{
  "n_layer": 9,
  "d_model": 192,
  "n_experts": 160,
  "experts_per_token": 6,
  "d_expert": 32,
  "d_shared_expert": 0,
  "activation": "swiglu",
  "moe_layers": [0, 1, 2, 3, 4, 5, 6, 7, 8],
  "router_score": "softmax",
  "normalize_top_k": false,
  "routed_scale": 1.0,
  "balance_loss": 0.000369,
  "balance_bias": true,
  "router_z_loss": 0.001,
  "init_std_router": 0.0169,
  "lr_router": 0.000454,
  "vocab_size": 2048,
  "norm": "rmsnorm",
  "norm_eps": 1e-06,
  "tie_embeddings": false,
  "optimizer": "adamw",
  "lr": 0.00262,
  "beta1": 0.9,
  "beta2": 0.99,
  "batch_tokens": 65536,
  "seq_len": 1024,
  "train_tokens": 266900000,
  "steps": 4073,
  "dataset": "wikipedia_en"
}
Below are experts of layer 2 (counted from 0) of a mixture-of-experts language model. Rows are named router (the router's row for the expert) and show model dimensions 96-191. Each number is 50 + 12 x the weight over its row's rms, rounded and kept within 0 to 99.
After each expert's rows: "comes before" lists some tokens at least twice as common just after its tokens as in all text; "comes after" lists some tokens at least twice as common just before its tokens as in all text. This comes from a sample of Wikipedia text that the model never trained on. Tokens count by the router's weight.

# expert 45
router:23 51 46 50 41 52 49 54 57 35 61 46 52 69 50 45 74 55 58 53 64 65 48 35 33 47 64 41 69 59 32 50 64 34 53 64 44 40 67 63 32 61 38 68 41 42 48 29 63 42 38 40 30 40 35 42 20 40 51 63 42 55 39 69 48 61 64 70 52 44 51 60 29 50 41 54 44 39 54 52 42 61 43 47 53 53 41 59 49 67 63 51 63 53 70 51
comes before: " |", " 0", "|", " 1", " 2", " 4"
comes after: " |", "\n", "|", " 0", ";", " /"

# expert 5
router:51 48 53 53 30 47 44 63 61 30 64 35 43 81 40 44 60 67 73 63 59 59 57 40 40 40 63 38 57 69 51 51 57 38 74 59 52 32 62 70 43 67 43 76 59 47 34 26 52 35 47 51 45 48 28 37 36 52 37 57 36 56 46 52 44 53 59 54 49 56 69 54 29 38 49 71 36 34 42 57 33 62 30 61 43 35 46 60 63 61 57 43 63 42 65 67
comes before: "\n", " The", " He", " In", " It", " This"
comes after: "s", "er", "ing", "ment", "ers", "es"

# expert 121
router:39 46 53 48 39 64 50 62 51 42 65 28 43 73 47 45 69 70 67 54 70 57 56 45 43 36 63 48 55 67 43 44 72 34 69 65 57 27 58 67 36 64 43 49 55 41 34 46 65 41 44 46 34 38 29 29 32 42 44 68 41 58 45 55 41 51 69 58 42 49 65 52 38 46 32 55 44 48 34 61 42 59 37 52 49 40 42 71 64 51 62 32 61 36 62 61
comes before: " ", " first", " re", " f", " same", "m"
comes after: " of", " for", " to", " with", " on", " and"

# expert 42
router:30 34 61 49 44 62 39 61 64 25 65 40 63 71 45 37 59 64 53 59 53 68 58 26 51 32 76 43 57 55 59 42 51 44 58 55 61 36 70 76 38 47 37 65 39 51 34 38 49 45 43 45 40 43 40 45 46 44 47 57 32 40 51 57 42 45 55 52 55 43 67 57 36 44 63 64 24 36 34 51 32 58 43 46 48 38 50 48 68 65 50 42 55 40 60 53
comes before: "|", "\n", "-", "==", "The", "In"
comes after: " |", ".", "\n", ")", "\"", " ="

# expert 120
router:43 42 59 44 44 55 42 58 55 30 70 43 36 56 46 27 56 60 58 64 52 58 59 32 40 38 57 41 58 60 31 51 63 31 66 60 52 32 58 58 40 57 42 66 52 51 32 42 62 46 45 55 42 46 30 33 45 47 31 65 38 57 42 68 52 59 65 70 55 45 66 70 44 42 43 68 41 37 16 62 25 68 39 55 34 37 33 62 68 71 59 45 54 52 60 52
comes before: "\n", "|", "-", "The", "==", "==="
comes after: ".", "\n", " =", " the", " |", "==="

# expert 115
router:34 47 63 50 28 62 51 60 56 37 59 38 50 60 34 42 60 60 65 62 59 66 61 44 50 42 65 21 63 66 47 50 58 36 60 60 36 44 69 68 35 56 45 59 53 48 29 32 62 27 39 45 35 40 26 45 32 36 34 60 43 54 59 66 46 58 59 56 63 46 66 58 24 34 34 55 42 36 31 56 36 65 40 57 46 48 31 61 65 73 56 40 81 50 59 57
comes before: " of", ",", "al", " and", "ly", " in"
comes after: "al", "ic", "vi", "i", "ti", "tic"

# expert 95
router:39 39 61 38 51 56 40 50 51 33 58 37 48 65 40 39 58 62 66 54 57 55 67 37 47 46 61 40 58 63 50 37 67 41 52 61 39 22 66 54 41 66 43 72 60 48 43 49 57 49 42 45 42 51 39 41 46 39 42 61 38 59 44 57 40 70 62 65 55 43 63 71 28 48 47 75 36 42 32 62 35 55 30 46 54 27 53 64 65 56 61 40 58 51 72 41
comes before: " a", " ", " the", " been", " not", " re"
comes after: "s", " is", " g", " was", " has", " can"

# expert 134
router:36 39 65 43 37 40 44 58 58 42 64 33 52 55 48 50 70 61 57 54 62 63 58 46 40 51 75 38 62 57 37 45 59 53 66 59 40 41 64 72 32 68 46 54 54 40 42 48 57 47 33 38 29 52 40 52 40 40 38 66 34 63 39 56 36 60 53 66 59 49 56 62 46 48 29 56 29 37 40 58 37 61 43 56 53 35 44 64 55 68 77 51 57 37 51 69
comes before: "s", " of", ".", " was", "ed", " in"
comes after: " the", " ", " a", " The", " and", "The"

# expert 97
router:47 43 51 49 39 67 51 55 51 39 66 42 40 58 40 51 69 63 65 63 72 63 57 43 46 40 63 43 55 71 47 45 68 31 66 61 41 36 55 61 29 62 39 55 58 53 35 50 55 47 35 40 31 51 32 47 30 45 41 60 38 64 33 57 45 66 73 67 50 40 57 63 40 41 42 61 38 36 39 62 40 68 35 46 34 42 42 65 60 69 56 44 62 49 66 43
comes before: " ", " the", " a", " been", " time", " f"
comes after: " with", " of", " at", " in", " the", " to"

# expert 6
router:43 51 71 44 38 44 32 49 43 34 56 42 52 63 35 43 57 52 61 52 73 74 61 39 61 43 60 30 72 64 36 44 58 42 62 57 48 44 60 57 61 48 45 71 57 55 30 28 58 38 47 51 48 47 43 54 39 39 41 67 39 65 44 59 49 69 55 57 54 40 68 65 38 48 47 67 38 47 44 61 42 58 39 60 46 54 37 74 58 60 62 46 60 45 71 58
comes before: " |", ".", "%", ")", " (", "/"
comes after: ".", "'", "en", "–", "ver", "-"

# expert 116
router:36 48 60 50 37 49 50 60 57 31 67 39 49 65 40 33 64 53 58 55 59 65 52 39 37 49 57 32 60 64 28 44 58 36 55 60 53 27 67 68 39 75 24 62 55 42 46 22 59 37 21 57 37 46 53 44 42 43 53 62 37 51 48 75 40 51 65 66 63 46 55 58 38 44 46 55 37 37 35 58 40 55 34 47 54 35 36 62 53 67 58 44 71 44 61 53
comes before: " |", " ", "\n", " 1", " 0", " —"
comes after: " ", " |", "|", " the", " 1", " 2"

# expert 139
router:31 50 54 45 42 69 41 54 52 33 51 29 43 63 40 36 68 66 56 59 72 68 40 43 37 43 68 49 59 61 43 52 70 34 50 54 35 32 68 59 39 57 40 66 49 49 44 22 43 44 33 46 35 45 41 33 35 38 46 73 38 60 37 70 40 53 61 48 56 49 60 66 46 54 40 48 38 50 37 60 31 58 44 59 59 41 44 67 61 58 51 39 70 45 66 50
comes before: " |", "|", "k", "ki", "qua", "ide"
comes after: " |", "'", "k", " K", "U", "che"

# expert 67
router:43 42 59 49 46 53 56 65 59 30 67 47 48 75 42 39 69 57 64 58 63 72 66 33 40 38 55 38 63 63 41 54 57 45 63 64 43 42 58 68 43 59 49 58 54 46 27 38 65 43 30 53 39 52 36 41 33 48 47 69 45 53 54 47 47 52 58 71 50 45 71 62 35 38 45 63 31 44 44 54 30 56 38 43 46 28 31 54 66 69 65 46 51 43 61 61
comes before: "|", "\n", "-", "==", "The", "==="
comes after: "\n", ".", " |", ")", "==", "==="

# expert 112
router:49 40 53 50 38 58 36 49 64 49 58 42 40 57 27 46 54 50 67 69 62 57 62 38 51 41 70 41 58 69 38 48 64 36 64 63 37 40 75 58 36 63 41 62 46 51 39 32 64 42 43 40 37 43 50 42 33 48 39 62 39 72 43 55 49 56 54 65 69 51 55 57 35 49 25 76 40 38 42 64 37 57 49 43 50 40 39 62 53 71 55 46 81 36 67 58
comes before: " |", ".", ",", ")", ";", "/"
comes after: " |", ".", " 2", " 4", " 1", " 6"

# expert 21
router:42 44 48 46 32 64 35 63 59 31 66 47 46 64 45 44 65 59 75 58 61 65 63 29 47 42 70 45 67 68 31 52 56 47 64 69 51 25 64 58 41 56 36 69 48 34 29 40 69 49 43 45 37 54 46 44 35 31 41 56 44 58 44 64 43 55 66 63 60 55 57 55 25 40 36 63 36 51 33 53 36 70 43 54 35 26 44 76 61 53 60 50 66 55 64 58
comes before: " and", " the", " which", " but", " 19", " a"
comes after: "s", "er", "ers", "t", " 1", " An"

# expert 8
router:40 44 53 44 41 55 34 51 52 22 63 35 42 69 30 43 64 67 58 62 50 59 67 43 47 34 64 32 60 60 47 47 59 39 60 65 42 43 60 66 35 55 44 64 48 43 26 46 63 47 35 41 44 45 40 33 44 44 50 55 33 39 43 47 60 60 59 57 61 61 55 61 30 39 33 62 48 43 38 50 40 52 37 40 43 40 46 64 63 65 66 45 71 56 68 41
comes before: " the", " ", " a", " be", " re", " 1"
comes after: "s", "ed", "er", "ing", "%", "es"

# expert 94
router:41 36 48 52 25 48 39 61 52 27 79 30 48 60 44 49 73 66 67 63 59 72 54 42 26 50 59 33 58 62 46 47 66 45 67 50 43 44 72 61 32 53 33 79 50 30 47 37 55 47 50 46 45 45 42 36 41 45 37 57 41 50 44 65 35 64 54 58 63 46 52 56 38 49 41 74 43 53 28 50 33 64 41 52 47 48 45 56 54 67 52 58 67 47 82 63
comes before: "|", "-", ";", "um", "ft", "ative"
comes after: " |", "s", ")", " S", ";", "-"

# expert 135
router:48 48 58 52 32 59 36 65 54 44 60 47 55 49 40 37 52 76 54 61 50 53 62 51 52 53 78 44 60 60 40 38 62 27 56 67 33 38 60 48 47 57 41 63 64 48 26 44 50 51 40 35 44 40 45 42 31 36 41 74 48 67 41 58 43 62 56 50 67 41 55 55 48 43 32 57 41 35 46 54 49 55 42 40 51 52 45 78 49 65 58 48 72 38 62 37
comes before: " the", " ", " a", " his", " re", " be"
comes after: "s", "ity", " as", " number", " List", "ce"

# expert 50
router:41 43 65 39 31 47 29 68 63 36 62 26 48 64 42 32 54 57 52 58 60 70 46 47 61 39 63 46 67 69 43 45 54 46 68 60 54 34 65 84 40 64 38 63 48 36 34 35 55 40 41 57 37 50 34 47 42 38 38 61 45 51 51 57 41 56 61 52 55 50 64 60 26 51 39 65 40 40 40 59 47 72 46 39 48 30 35 65 55 51 57 39 73 49 64 56
comes before: ",", ".", " and", " of", " in", " were"
comes after: "'", "ate", "ist", " of", "ian", "al"

# expert 149
router:30 37 63 45 50 60 42 51 76 45 52 39 63 55 33 42 65 67 73 60 64 66 60 30 35 28 69 29 63 64 34 59 61 41 52 55 39 32 71 61 52 56 48 66 67 49 33 31 57 47 48 52 37 46 43 57 33 42 41 64 42 62 53 50 46 66 60 60 52 47 54 53 38 44 46 53 38 23 48 61 35 53 51 40 56 36 33 52 59 67 68 44 52 47 64 52
comes before: "\n", "==", "The", "In", "===", "After"
comes after: ".", "\n", " g", " is", ").", " who"

# expert 29
router:40 40 65 43 36 46 34 53 56 35 69 44 51 55 33 33 55 70 54 58 69 55 66 34 45 44 65 24 54 49 35 46 64 49 63 56 35 26 65 72 42 64 51 63 39 41 44 44 53 40 37 43 42 52 37 41 35 40 45 65 41 47 47 62 47 51 53 60 60 44 59 49 32 39 43 60 35 48 53 60 42 52 40 49 42 44 28 52 57 48 56 47 73 41 62 60
comes before: " the", " a", " he", "See", " an", " his"
comes after: ",", "\n", "s", ")", "),", " was"

# expert 69
router:29 41 58 41 44 65 41 61 51 35 57 36 46 64 38 41 57 56 70 61 67 60 53 44 49 45 69 43 56 56 37 51 53 33 71 69 38 41 58 59 42 56 39 62 58 43 40 27 64 39 36 39 34 37 42 41 27 50 47 54 42 59 46 68 55 53 72 54 47 29 61 64 43 50 35 58 44 48 39 56 35 50 27 42 47 34 34 48 59 57 61 41 66 47 66 51
comes before: "\n", " ", " 0", " 1", " 2", " 3"
comes after: " 0", " ", ")", " 1", " —", " 2"

# expert 2
router:46 43 53 40 35 62 41 62 58 33 66 44 43 60 42 40 58 58 68 62 59 71 67 49 48 47 67 32 62 56 35 62 75 38 56 39 41 37 63 55 41 53 45 60 45 31 39 32 63 53 29 44 50 47 40 24 38 37 45 65 41 69 35 52 38 51 64 68 72 45 55 63 39 43 37 69 30 49 50 69 44 72 52 50 45 46 45 65 65 67 66 47 74 42 61 53
comes before: " |", ".", ")", "–", " 0", "%"
comes after: " 19", "\n", "c", " 1", " |", " 2"